{
  "n_layer": 8,
  "n_experts": 48,
  "router_logit_norm": 1.5,
  "optimizer": "muon_variant",
  "decay_fraction": 0.791,
  "decay_shape": "linear",
  "train_tokens": 740900000
}
Below are experts of layer 2 (counted from 0) of a mixture-of-experts language model. Rows are named router (the router's row for the expert), gate (a neuron's input weights, with its number), up (a neuron's input weights, with its number) and show model dimensions 0-159. Each number is 128 + 24 x the weight over its row's rms, rounded and kept within 0 to 255. Numbers have three digits each.
After each expert's rows: "mostly gets" lists some tokens that are sent to it at least half of the time. This comes from a sample of Wikipedia text that the model never trained on.

# expert 24
router:151115145099131150059150160127164127145148113148121113104104108141165115111131118128086105094158127156142146146097138154183150131115179128107124147086120128164140119163140115109176145100150109099105139100147129108095131126125150121159123143145136141134135123141114110156145137102087183142182171129144161096140133146140115134141116152137134143168144098107110114134110109116148120165166124122146125126098151185165143107116134127170095124110112121065159105100136123169132136114124129
gate0:149154126133078080132125095131119125148084139151125139184152124142117095168103096145107136101121098132088164188133106110169169164147121151142082126133113159108089134125141165147145116076162119092104130153148145144178146147104140108102106124155154107154136116107110144114099134112160110158132116107114146127121107158113130084131101110105100077160102157143166098184142077159128143162117140163127122113130158128151115117139129123077110147132139154175112166136147160154155147139137135
up0:146096119121150138071105130125086131133143178157131137095128157160116101114163189151134135144152155117112090129150132114116123143142159140162145148149117150170130184111108104126150115181138142111152121109145120087121095085082118129137138146152172115126159136128115135119128118110125114144114111163156143144123115136119126123152156143109114192079094113105109184110118135111122162126070146181088126148129139157143160125110158126184156127187117125138160095116123150116159158119139136
mostly gets: "n", "i", "a", "an", "u", "o"

# expert 13
router:186112118133132099132098100137149159142135141137180155115101149173159125113143151114092164162118097103120102166122137103120156095150086113128149127157127129108098138146128148074119112145159172115150119098095118137140089153155128122124147147141048126124151118113122170120163140141104141106137134119112152123161122092142152084138134150120104129138114130113134113122120145144115097114115157111137126127117126084076117149113144151126107164110138151122127096147151093132113135161097134
gate0:121116105125146098130127159122137150133131134136128177095155132135157166125154147082098149099139077126157149114138099150100121087158083101128098108130176081101187160141152102147139124129117122128109136135168088185106125080145162147146091138158122127123132100114188143163130119118135132116125105094136109101137114151116126168139133119155093126141120176137144130128112111121131134130123096118116151109137096121132131107112175131105092162152127120115136116116138135148142135109124172
up0:094126123128146155122079112096101124137134093112127076197144143155132141152138150140113122135138135149101187140120158130123131147079141114146113141102137112109131102135120136118106124171128134148133165132161118154142157127105167134111121141104150131104139107165122155109139122110140160142121109105108130116121156146192061119100093112124136138181142122121175120132132172108132108119084107126089088111122114127139127141123118129143158096111151153112108108182127107139132133132118157
mostly gets: " had", " over", "ted", " made", " have", " known"

# expert 42
router:107137148146146104102103110106100105074144141133109163106140073142121116139140160100140112129124122138140138133103125107117096125093089113105079123129143130140128101109197186097091144132129136164102118114080154121135094104131133111084104084114151126101104137125104154143094088130168132107159104126124122104095181137088131147108109140131145161118120115111154152141107162110113147145098099122128137138097103171168133113086139154152158145148140126132117123137187129143103118170105107
gate0:156164117149141118160090147150087155100133112148151156156090152130132103099149124114138095109129098148155123133146089150123128110116140139196122166116114119121141152149146097152097104127135107091151149157147125114171166169150128123151137132126090197155117119130155125148148129130134113121075148151084168096149167122121147101140131175139118128155121104158124169147147131140120175122143130114167128136129092131106086136152169106093121186155153119117112126168171152135155138161101100
up0:111129143159151087083131127075178130144104151123066090110158130160140121118089148145139114104104104141080147098152148086150096108130163143144121127149176133148152085091147123079144144141163115156118106151099169101129144134131151124114135117122136121100119132128136105141127103126151136129126135143130077119117121175140102176114132115104132136077129085105157107131117120102138113110136150171130169121116159148148119163105091115152087073150126126159133151092111146127108160127131103
mostly gets: " |", " Location", " Born", ";", " station", " birth"

# expert 5
router:139111150198125130170146153126113133112153096107119173130157124186149141110079143118133122096135122128125154113106143201140078131158139149155114113103142104073139141118111117109132143103127101125107114140143105134113116150120099132109119107132139116120128094167141110128101117139078164105100141155140100119138125125150150081144156095145123109122106108099138129150123121134085137123083125130092208167155102144167182133169126092102130125106083168141101137138099160123185117137135115
gate0:143147139129098083158154170095097119150093127130083138125114119112135137120161140134100149138117138124121126162153124157146179106146153111153154123106134091160120173130106102091095132165170159105146105135159144150111098131116144134140155103113138104131104128149133140123119135103152120133127142094105107170098136127128119086102097127150133094134130109055139138144143133090109120128165169145123110134129106103137119122172086109161119104125126134130131178118150132152095148143121135
up0:136111124119115139135158110163122123090151122107145120179141140083089141112155187071104117136164135128130163108113130119086143121109138186111098108098086112124132164106167105127135125110148104127163126137175124118141141137154134137142103100123133145138155159107115156127113166148129136129137112113146180102116115118087095132104178126141158091094125137138168168128141119159118122076079150121144161126125150100137133151112174155169126160096121090082149160180184107113115143123135122
mostly gets: ".", "\"", " .", " l", "$", " Dr"

# expert 17
router:134156119131116123098156140096135140152161098111120123148097139089129062102139157138145165108129151169110110126110127150124108152127140147132093103153126108149160156123119139136089131141099088127126131124146133123125154160143099132088146105097095113117092128105134114122089129168080140162087137159144157125121134120148123148158127145144131110123146162131159156109154118137104132112144121102134089125122123109178117116117108127121147143140156146138126168105133144165151158089158109
gate0:165117127136127091130130128101119117105148094146170095149089130120098131101119120139119143076110119100171177137125167129157149118101117111141095101151118115145129132143154155161131153161126117143101120093078116139124136106167118139113133125127127106095141154097169134163121154074087118122081122144165156123141114172161127151140151087138148120116116164144156115123139142129147126138102128151088137110170068117090144105132125121143085108092093133111109129156126116151155126138126100
up0:139165133109148152118127139138115147161151122121101123105164133105118102150131130127147132140141130134079125128124093122128126124161140144136137156113141166113166109112110095109137119082120125106151117170158140132121113117143149108149114131152111162124147121151073140081108114216151142146191124108104118157132117078095124112098125134121109120167144114134108139134134100130138113100173120090174135128103183134155122128135155163141155193176158139123109139106105154126105117105110187
mostly gets: "st", " by", " He", " School", " League", " Le"

# expert 2
router:129132092154134138137140110118133143128115125159161100154166142124161154109097145124143101118077138104152102106104128143086129098106135181178139151128156130134103112161142098121124135122134132117087149151138111096138080118091061122102104148138120133108120146117085122072151089141138174139087117122139158105120145117108096155113165084162110135127121156148139102113139130157125145124061117118104105126129149127159154097134089070145111146105144122097125119147143140178077117127159133
gate0:147119103147136141102081120145124136144148099114119144197172149189172141121153124151143138117174146129129156110120137143119131113136121173126154144070142117134159161107150111092098104112136146126106147151125160125128108162165149131168161123136172122124094135157161108135124156154087143149135104136143149149170166085142154156102168112155178140111120115092138110104087121118159147131117117148130120133145163153083169128120170146177133125111123121072152097187157161082126122135130081
up0:102116104127161150091176101124150131106077105094128144159123110134078136133114130194074118086147113164117136140114179139104099078133144117132082114113132100177161144125114117126129131140118122139172150131077182122136151108091142119117113133113129111106184121130133123163160144111168089131143142087097109122105122143125121119119101143106105093109115162110154098148115149157137152099090147104125105121162170084165111124126127149106132111143132177173152138114114125112101121096147151
mostly gets: ")", " also", "}", " well", "]", " would"

# expert 0
router:144153133154129157150120135101123141129149115150108094131152151125093137097153127135135154142186150175173110104151121149107153117177104095093146130145145137092077122100150130121164129133146124125149177126123079113101158129127137091158141117126117126154109131079172164087109134149097103092135159139092160151105186099139121115146113121154108147090149130154151125122120120129116134093174113155153098134140138171149151100112116162088175093124176121130115144106133125124118159150132120
gate0:126103088162151114119109130108112113156180128111118140153155111118133166158103144129157130118136117107140152158138122175127148122086098116139166132157147127133121138113143166127052164111155126123071097197108128121147169137125121120165102143161126101127122165125123121114138143158186123034114149174124108087121097139177125129164121103126156119124106087138122124100159140106123115141110099097111127162112127136144152119121118130070117138145122128143092146117137138137122120158134115
up0:140128104158133094137080148116082120133136113126113143142115133136119147131121192118151129177154122078142115155128121172122129172146092144111145176148117099127103156091151159087075152101146114126080150136099162103141171145123131111164114132141131134158096098130176135141151118111140154059112109166114126111159118139118121137103107103141159068114111120142125148135133134124102121136124114112108122168089134165125123148111101142088112104153121106111074127136105150106106103141152106
mostly gets: " all", " first", "ation", "ion", "ge", " game"

# expert 26
router:131134139098139131120133156102116105106120084129120092101107119121079142143167100124090124167153108162108113172148153121146108147148141172163146098138124125157111093193159124154149127100101128128121116194123161126128121171119126102150144158128117125088150155114107125118118111151138098133134119150162094097109130155115136135085148110110132115154141139166121178137135115085095122158120137127125139100124099179148121092106153149132159162138133100081141115069103079164161112136107117
gate0:110120185105110160152106092137105117101115131158138156156150147126136109136118097122125147123098146116134130142210133107134125112149123116118114149123088141141102138187139147130130142127150086130148135100153069157105132115138159112135102110128166136141166113102109144136124127107141144111181142130106139114138102117172128197148144184161134124129107146161124148115124155122142099160091160130123079109114056168140107088136153157136122163144090110099144099174138125134132083103102116
up0:122101178124122133147154115106126099109149175122168157147070137136119129137113104124138135151100139109122130125182148121105151155161122142109135146149118146170114114166127126122116113134123122152119101074119096159119121098116145146123112125160117122153145167143093146115122134119079166116093104082146153129134121140132123194142124144156135089095115091177131108159151143135093116150140154117117116134084084153129116130140156150144140135153121116087142111130127131128140107121116138
mostly gets: "E", "R", "ton", " South", " No", "ley"

# expert 39
router:111124132104108144157123118120098125116091125092153182152158152105134163158090113129127137140129108102106130136100117097166128126100146139113147184124153132095162128104097109118122118114113119140137138072151125129114110148114157140092119083156148126083145103109156105131118111146141149159119116154108090152166109139084134143108124158112111097185121128067126104120105138110179125128087149119136153140104092113135155149138147089125130156132126098107153144158134094141124121128122132
gate0:096086115183109140088115130141149131133164128102102152127127120092187126143109109116208140142158115138079146162144094125113101157125143112154125164133136116102115120148136134128164113166131141134105173111129143110082100162123138147191136104127104121109176105120156110122133105139158114116141132148118129095126113063128163133108158135143123121113174136113151122143098142129121127153163134131112122125152104147101100115122097107100127181074152125114129108157122120132115137150139143
up0:142144115168097134120114149158086118146067137142118137130153161148087123116080102095132164108124150123129124148140109130136104097131140167107110130113128141138128128116140112145149166109095132123143116118102108127092134097092121120122120133141146137110150123151051127107109136108110157189127113119117162099123103122148130161097103162165142121109121138109145149139120086119142109142134119118143130138125133124118087096140139132181116143111143145120124131124108118081154114119094132
mostly gets: " Film", "ick", "ld", "form", "vel", "uck"

# expert 10
router:144125105131140092098173124142140104135127141089111156096123144105158157195132165114095135137128110129144124124129152126122104140125171138136160124156126113128125181124109148119091115119103165100152097145112113152142110135119175135144074141126113102102104140152157144158119168123078099119083083112121083107144121117076156153105099158129135114166078154101090146151098093145118097176119151113073111125150108087076167147103146133121128161126107089106125134107121157086129104117128154
gate0:114083107161137149121082099122154139137123124113171127123120103131136127130163130131163160092104111084178153096111147163119156179073124072119099117126136122139181158134144143110144140105123108112137143171133148130119134144116136108096115125140105176139136159156150102107136158116102165159133090115135097113118134118095145158177129141148128125165149136099163102119123112096106094101145115150121148103136136123117140131120120155140141129126173106142124126094123098124181150143144141
up0:108123158134113117122131128103145140159128146148160106151152124158112129121158114118195199098114108093128147137111124162112110132135072086118086139121117146111179144138140144101117118147163116078132109156103117092087169156097116085103133104125129156121107136154142151128135147140103192180092123116155122116127107130109131125177110161152122144143145103108162082116162144127149142102127125118158095138158100116109125157142093133155132105120147144130138131142134147077148123141135093
mostly gets: " was", " is", " at", " his", " the", " are"

# expert 9
router:142123166133111142096124155148110157157075143119113108129160067105125155136139146138167119121125147096172116134156105095102136119125123162144125142133121139122149158120087130141101136108143152120101115172114102164182148151116134139095114153108143097136097110125136098163157134109122100149158115064094096130180122129148087153095124141068158119137128140148120126163117142074151135137104124100086143092121140095121109172111109118122089130143092115089136154136125146094098157095126138
gate0:101159140146112096140140137141135066130127144152177130165139139136104140134126125178171106110123146183158120119072127077159150159115133159130144138149061160119160112142137110149142116143169117118135155120137140131064129100137129074161155106113112113135124118145122163166127096133130144096161091070128115121120142137117104139157129129106141112140109086168135175160130108088131137155167120156111135107098107197114091143152144127145156113118135118182097122117148124111162173146108139
up0:144108128133128157118127134128116150158145159149098122140117108130124114112096072108148094101149150113133110141158145122138117115153103143119117120137146127107078140136120114117137124110126107147149135100117150122130138151115153144102155144134121138122107129174141100101125151097113103119100151150114140144143109135154158128131136104135138150112155155111092103107089127133170121093115135129129128129114134063073156152119155169164114149068113128085186142131103150134112067113106139
mostly gets: " was", " is", " are", " be", " were", " been"

# expert 27
router:116164130154112122127131137153137113157120140105101109115103104138114123141125088181123089106127130104113164111145169136187110102101122130171109069130136138135114119121104095127164155132111131139135128156184088128094161133127104107089141162142118112081153135138119114090151106157155150102144113116130110142129110138144123155107114129128124108132112124129125137095148122089147137156168123113174126108122105145132119131147100154171155106146139153197121119120148134178110162086092121
gate0:129161122111095113110132119129113137122128113123143110103133132081130122156142138150099113118126142126116132151151179151133153107134124135109094134111112138111124091091132092137100125126150161091175114116123132190139112211106143152143121135091142134178141173084152139085173133202125108111173161137144101132155161101095131127111126124102124116133119126132086129089116114111167129120155108149135138088126123110144127135142131116188110174075145139117136141086146140134168147149107145
up0:096146127090082145113114145138112139127118122124134132108107118130123127113123117149117133125119157129129151162151164156121137120138126152097136134140130158131144103099149148147124140112117153122156106111107101167138130193105134183152146110070109100155185156130134141084183135172140094106148177127129108136128133142090125130115115136087125127127134146116067145085123129109147112113125124134118147094119123127135142105148172094143103137106123138120106105079159141132150152155082159
mostly gets: "+", "01", "04", "02", "00", "03"

# expert 33
router:139138115142096143140132161123101143166106093130084137144104131146133139168110089099112148109113104147137149106159148157162111138116109168122155152138121089183185092134184103094125130128142128103139155122176129109142110131149093162136142103091107112107101145096112106087108094161140174150105124124157161154162086132103114145109107163143095180103106127137130122134139124158142117124112119184176160115128106166146136134109116170153130127138105119143145124126116156172127119117098143
gate0:084082143129119119126101155147165140125130115104065137113164131160118111151175155118146112167120151138193127120137113134124142142127161135099172150121151128139124122131103138111135121140134150139106093170140155140123106123134145103107145136139152097123125131115083120154129166135150103126134172136091117106077131086138136095130172085113146147133137120165117149119104139128147117123120135128119175163126102159107134110139130142120114099127144117117143118130138142089126075142130132
up0:137105132122096103152144174153107124129109128151135111102088163172125126175131172125139161123152176124157091095142171117123146145145154132038169136132125095147136136086131123146105154088126119152175131112112121082109123122112098118167148133100135117120130165113135120167153174119124167133102108147131122114135159117141151095135159155119109167156100117118086149084162153154152127182141117099107163158100120151120116153152141120156142136100170122096127116117161152117154148115124077
mostly gets: "er", "k", "ch", "c", "z", "ot"

# expert 40
router:112136165094115130147084103114129084068076124098097110124121184106102083139148095129108100131104133136073100121148125135152091169105133148133146138146152111113161136087148090103080129108107131115126120150119143084152130128109153138122133116078130142134115137140123113106124105121151134141141113136114091149125141131129120166127139155184104109118132112114122139097146140132158136114102115143154133138135109110143122087106130120097155128121122140126126118121172096081085096100135154
gate0:128119119118134119124163127104098115112152174119112173150137229124096159119170123120132171119110105144123142118109136120119103149135131144181114072131102150131081129120123134130053120126131109096130166112125162172151118105117137125127131156097113094125078128197100130094107145088156133167127117089138118082134124091130124169161116111116137106140148118103122116168141131165132148106128079105117121146120125132137136149079107142129127150156154128114092121111135143105160098125152170
up0:110127154125081120115165082132093149132160116109148153145113157098157142133106093106128094120154113124098129176143091142114121159130131123128145130114111093116121118134106128134154111121145107117125179100143150183129122121122133096103179166120091116123110114158125107114065121119138136123171096121152135121091144137119125124137106136161117096126171150097091171163156093155073192113116102109143115139128165103123109145120118129141117126132145129144083143113132146109153122116131122
mostly gets: "ss", "t", "uc", " Su", "nt", "ct"

# expert 38
router:175086161110073126137129088104118122105157165113157123122122151142119125076123117132118151167103125129092116136149095138120133142138106105099139114095121158135101136140134126177099125151117151195155100100091134118152151160108127156134090116108116141158099125122115191148097142149112172130118113089101139150123127141090113128118119117145115121134130138148134064086129180171143077082091145150114107116101130109100086126095120096079130083113161124101128127118137156126154114080093156
gate0:154116117124101107133130116154157138146112089121113123127129132136179172139121133161083126110173096131147141135116177085135124104149101157147108118130153139128162133138153132115085133097150111102118125137136133104135110114152090083134117070114146136195154107123127144097139124139126108084121096085103157120163095122143148104097114087141095164162119114126089142120153147144128157137148173136143108121136124118115137149129070098104142157131152136153134123143181085121151123103123083
up0:140096108101177079138090136146152103105139156141116133151094152136164115129128112086135145179118122089097122108121079139135149121158119140166154084127084113110138124114147110135126132139138138155107101088126135125086141135138108154165127141146101145127121131133109150133102126113122108082080158192161130099111166129127147125121101104119066112114115124127121127119127103113086088155117115079125116132145086149158166111164137160148136163130133142128131105139105108133109110158137113
mostly gets: "ist", "ent", "ff", " World", " West", "up"

# expert 34
router:117171148101148112111145144110104149087134117098107143157125077149177123183110154120124121079104139096123164146160123110117129117130097112122125130111113088111142141191080090125175136113131153152130117133107177147126154103132135126095101107161117122099136169107119087139115080116126105125176106111122121076164124161117146118115159119103120116088103112151122133197143149079109119177125117103133135127147177164166162134112099143162148148135072117153122144137118138151106116153142092
gate0:153128155156116147088107115134149118073103168136143129182152102136124124123114138113119105166156155107118146101092165132158163112078108122152143148161116105115142118140107158185148134123159139144134129118149128164123099148173125095142140110147083090155130149142094128133102100152165110145128172201115118122152127164108180162125087130112117145139118150133121165117130118128069139117151115111093140158107083130142118131151150093158131144149166158107063108102139165132146084165168105
up0:123119095106160131118151146127115136171143093103127165121111134129119097161099081135125123097116115127125128139178089112129099138163164129114123131090073114122132163112142143083130139136161125122101141125095149106121168131066107140110124144125145142103143138162144134154150155111123124114125100084131106125100160131166105086113121125147156156114164111144097087130140122124144110138097131144125093119155187125111175106109098154099132135157089119144196117165094109085122178108081138
mostly gets: ":", ";", "ina", " ·", "ora", "ita"

# expert 6
router:128134116158105141158127150104146142071126076139144094092115088172128103114157129133087164159155099094136131129133115100117161103113107099117125142153124100106106115108151127165167155126119104119138116075167105132055118112164117109154116141174115139167146117113144142141080109144085156084079178118087110137134106148117145117101132129130085112130128067141126108112125142132099190101147125114142162124131138181137185110144097161120114159141147131100175101153134127106133148169077137
gate0:133122129140148143127143152125088148179088136138133127172129159132132123126136142131131107120137119130164114111076097140105178144137113119090101127122176154135127150098126163128133136085142198116124142104130163105117132130101158150129133130118112184126142139107124129109130107128187142095127079155134117122134121152106095145157084122119113139109114149115150173124096103097105132116160108118150134143136112140123137148117131135142147155144135101124115154105101083176121138164135133
up0:105100097147136114101105156123103106177096138121127182167140140153143130130123124121156130097127099099128141088102136108112156092155096117112138088133135170113138098131149133152135143114132142124137115120132146133096148099127162148112159135063133146145140148109139151143154119109168134100149104127156132104159112142150129097119094155098122168098112123113138149127120111138165144133108121117123153120144141154086103112099092102141168106113141120138152118112117182169141112118119130
mostly gets: "us", "e", "p", "l", "es", "un"

# expert 32
router:121126111094102120133169175122118123112151111131162122119120135122134119094110088116076132145120112133162122140099103153096127105173132118155114111090152095107143132123121137131104161123128119130102129114101112112131084140115117118109185096139140099117140148137137138142130120134094081150121124106122131146132099130133178111168112117154082106126117166150121098095143131107113138164096143136127131139119146136103117144150103110157095160115134172199171110084126141145161105090151123
gate0:109104135148102084157105108163115139124111108106136104154153166132125084131133098152131161114059100167127144103124128124109086109144070088096143110148111134116138140132126144119163126076127142127136136140134115089141089122142106150152115099127081135146089084134119109141140118145114087140107132132142133125121088124119094096122106137111109103135100121120125142117173139112145129107146123138154140117104085136136124136162100088151115108140118162092146088064131178131126138146132183
up0:151099120148086151148152090119120090091103148167136152132111122147128128146151096095077113126118105129126142131149089145173139130135091185156106082089125155141143115131115122128133096160155084119108145119125119138105136132119135091066137139153162165123155143100101119162110161145149105128174103130129159159140130123127165141114143115130111079145140131134077125111135118143112123070097132136151134125120151092150087084136125139154128139125119157171140114153089137139131131140102093
mostly gets: "'", " \"", "man", " film", " '", " song"

# expert 7
router:128113108155178098124139147077135090129136172140106125137125148121124140103106120111163164166129086129092115110132141102107086147134134085131158079130119136107112103131110144166116109122125170145115110119089164121169131157156139114148133157128174150105106100110148129109152130124170172142126102129118110097125123132168133119098098136126146119143099146137150117132122115109121117158132096132107145158141122107116161117142112068118125138099107105105183104113094136148142143074133141
gate0:132118163116171145149114124110131104092140147144181100143125145139152140158112094139109116166135142162167105154069090137143152091157086160115126172175123137107119131116085075132124135164121119124081100118102115131118127120129117096109172155123094052096161124150104176132158127145109150143149103129146177145164105133142137110165131118138156091092128144124114095119150138144124112119139096113106147144125134125126181114129147108134117116134154138124128174137174131119149157085155151
up0:083112133138117108120128081132122114108117155121149140148191112113127131141097119119138116109107117122206093118140113146119150118174101140113136147134124125124143135108132132129101170152123124138100096117108127132118165149105100116118181114131117103117129129096106160050154121118136127126132134120168157109131115143156106123181094138149109153114156168064132111121180114141123097087117096182141117100151115125132126139123097131151158082145169137139118172189133124114141148110120117
mostly gets: "  ", "{", " t", " No", "op", "po"

# expert 41
router:130144143134126127107102099157155100158116132132118165153146120151168128148119119158120140131142165107131144126158128096141155139145128140104119175111133110132122140132107149150147120159130099150165139090181087125136143169098102154172113131133132119108141113158152147117138135102073162123143104128142204145147119121080101132129137144140083136095143125093148148146138105148157081144116120147119113077116079150182076123128104125156080116134180151154136098145116137120133127096152117
gate0:122152126095127171094144126128129099125126133071132125144128127149126111138152145095125149130095148092146091163096114141088128132106098120145222131118164141126174126121102135091118165132113104124107082098132124122133170139127142108112212165148130138169121105158129123136150139126154097145094130120129165142160087106165131100168106147082086160106129111114152125124135122130125138137116154133139111117104128117120145139151117130110148108159150151130119142108139124158106116098148137
up0:088093110166151135097103144184106124136127137144147114115110099084130125125123101158107136112151124181184133119173137114137135141137117137138080095107143101156116153093122155170158129132147159140147153111153120131113065137124127098109138088120139114099141073153143120143105106112134114112160132152180129161114138116097159140089072126136135157145124137115130142130113093144120145119122105149147160159130120090130135117117139131141092150120107133140141133142102114150143147101106078
mostly gets: " his", " its", " this", "al", " their", " two"

# expert 22
router:155168095117174095082150090135132125165162149135141137110107127136147095144082139147103116115122117117087115149093101144127174106126128076138145123132127156103144148136073122094113141105117128125182116088117144112116104168139156142131121143138105128155094152116169169174160174156101148083107131122157119132160143111114146104155125167132137140166129168137133146177138095149106138141154134107175146083171150095101106143121150129134145148148120118132165131178132126129144141140126103
gate0:163188127153147149164120120099076160148100089145106131130139138129104136112111157098136171141137148155106131148181132134143146134110180154109136160091147139142113104104131157116153152086187105128122117150089103101126121149119127154128136132093148129134109160107109116075129131166118159125193128125087138120133156152132124117110150105117123116105147139127114126140099091147150127128118160130109114145112122091095146144111126140141115084119087156088126144141120092066090092146140096
up0:068102148083109093140101104119129102150131131130145099129124094143136141095154138155116109155113153131155148135121140101124138058171121103161129110112158139107131096157140140114118193153074157121131125131103106156136158085096132127086139129132147156114126125140129142157104104069090137116126126146172127160107138101112119104103124118091121114123134105138135124118132151113115146115144089133126138128106120131147089102127102104153141140108137151127123156160134131152123171091129164
mostly gets: " of", " for", " to", " on", " with", " from"

# expert 12
router:099151093113130056116148098125136143134100043130141115137149156138111150166135144160186090128095118131133145101132085132119139140105117101107149143128140147119154128106120134148101131111143133176152124118114137139156139098112149153147094126097114144091083122128127152114131115106140158109098135092157153108151171142084151138153168118142137173135149130091125149155163123126126091179184105130131132125114134120143135103109120115127166155159098102137105185123076176131108120111178158
gate0:129095148164128132115098120109138134095137137115102161153125099092146171134155108164128123136160125148099142125150121128104125092105097110138117130123105060131138106153153131121120112110121106083120116128143141121140160090170124139158107114147110095129145131142106080152112104129138147130092150177162116124179179131142085079132120115121095166163132179154175164127124186140083125065109129134136117120163151110145146136127117089143116165135118117140130139142099095134127150107135139
up0:120124122116129118186141151171121142125127134120140112124149130145115149134126114120147153120098115077144117142126167130116118150137124106181122088122171086081142111143154087113120125065103161193116122124121095124128119135105182180105145124145146105100142127091102111142095123098151152160151164144150102161128095113136164103097155112115083112130109104109149097116135133137166128114188143144137101101125107110133146169117115153071156098104141181165126071108140101113157123137145116
mostly gets: " the", " and", " The", "The", " or", " –"

# expert 35
router:114137082126146120163154134161135125130121131124128119147097129124117164134126120136085141128125103119159132172121124145133138144090164124114102141157125068090106120122135102129163160113157105120124127140156129144179140105126152087122106159142161177141157080093112106157129105129145101129140134155122141120099123167158106057135116126118181138105139179141121138168096124140150123097077127106089099117144083107135116152124129141114153151162100177145080128129187106121140091142135104
gate0:106162150081141142073141122129173100110112163083093083134115123147096108168138147079090153155119137118142154150100130116118127115112137082154115162135131099119140104112163092135121143120108112062129117123153120115091090091157113110132145121072087126102166123163187160109140126098122118129101115142149113086154143106148091084137142110115137170119123126170149165141120125145117110132106141147111127124120138153117149143132130104130124084151167163124130133145165139120113147145129127
up0:122133145169121141161128151129114150159147128154124129155116130103126138067105101160140063105150148177153128163102134174146156135132100149108075108135091133138097130173127142122139079177130113141167119122135114100157153168131129171109122147145124121170114110124120085160123158117120139167146113147098083171127170149142131174121138145147102082121090087101117127104168127178101142132151131114129082147114118115099119130083151178123127096072109088163121115114123133110132083091131143
mostly gets: "|", " May", " October", " March", " September", " August"

# expert 20
router:126159138150141122108131091171159102132129146104139151142126114090198149139148125151138123089152148101148132093121138130134104160157146102124114143079139119088173152103101149144073099134099137108112111162124135131153137107131157098137119149164127127103131144183159100145133116108134108135138119132109121126103145132135130101142122123125112107100128151119111135149104145162092075158142151127068116124133110124124085113128128110157130107120143095119073103163169101141077156193126109
gate0:107148128135136114145127143104133118086151136145134139144097129155104090128113120086130099160120120135189114137111134122151155148110137115150126128114135129168129173140129107121100153160154129086167124106159178138139164158162124112173141133141156109121138110123126128146099122103125104104107122187150149116146147133111128117143097153122128113113110138115099115139110107105127111109101142114125127159149114123109139114086080120102139137064138121144127117132160104153127143119104112
up0:123177145148136151146179149142128116128156152156088133113093134118126091134103174123132121145110143128130137090137153131144166111102165092149110110112160112142139143122122138130099170167126105116122118133156168132116182151131147134162124134132177089153154116120118151148119106150136127127123100165158158126147134115112107098115103137137143136098116148157062108135134114108080111149124166124119137119163103109126118147120107144113153135056122115150142122114147123132121149111120141
mostly gets: "=", " =", " New", "ical", " f", "ial"

# expert 8
router:155124167135093121158147102096105151152162132128188167130140126170094138109081164110128138101089108115128136149108112180117085121082112155104118127113139142082128110137121088102114151149166080140120154122126102132118133135161101122112126124082105109135137114114122140141156105124151130127183145112134096098113186131141116106153127099104114141085142080123146139126130138128096129135130111133180178106150126160148133148118107132128121088139090099097113138147085158127151134078124133
gate0:161115131141126097124150098117136109117145130126163153164171114114118124150059108175106097161157121135118189100149052101118134127073122163083136141091107113130112090109137123128107119125118117110122116100121099171155146132159108157119120117138121113114156120108145063127134112133115135134137124169110162128197145068155101118119087141118139169140112147149109134103171128085121204150147077137119147132110138139143137104125089101134128107140130118157105117141120146166128125122129161
up0:107157125143152107135113088135099125137081113157112144131153135079134098116112135121109113135130158116103123155111156146130143136161135142142143110130136075077165132113129165126130105156119147133117086141095139147096135116105096098152101151131073178133153109144140131129109102081135128142133179115158122106123079109127168110166172130182119141111147111118126112144127112163148071116100142108120150130164122136097128152143130137118173155107119144076108160114143118107127155111148154
mostly gets: ",", " which", "ig", "name", " star", " origin"

# expert 15
router:142197149109138101133114109083118092129123121121073149108174155114157126123141153163155115109108135134156160112160127080126142106096095093106159133157124113088119131102151135118143136112152145108156164129074117154102158104120089120111101162171107099090112131144087138133147124162131091109126141081172121135168165129113115140116123129146092141103117159099156126148134161127130135115143124118151144139075105193147147168111137130102119119165163146094114121135097172095133126125138172
gate0:161129114096135128156144120111162130104128127162097173127122119117175130106134133148098097114108117188112139122122100124123093134139118142103151158083076119113077156125112106135059087196115135094136133148128134144118128137130164086109135116110092136167142186178147155087167136108171158133162133144104130152148170131122110102091157123098139159104107121154098108165150150144149128128140133121123130187112085147121119120087066131083138121137099128100127130115129116107138098140140162
up0:119128124145182150127145158156158165094137171099134124125149135129140118124126160145089136130109132143110129173149089149119114162124110143131144162077131137151101127126113123141084152114154121104122152108131080129089126134126137104114120139092132141172116136187132107145161134151128172129168124153106114130107165155133124094100112104100119148122118158115118115097121171191112170137132141176132109143112144118111131127079108142070166090122108124126097174151131119121126097091107117
mostly gets: " a", " that", " which", " an", " but", " who"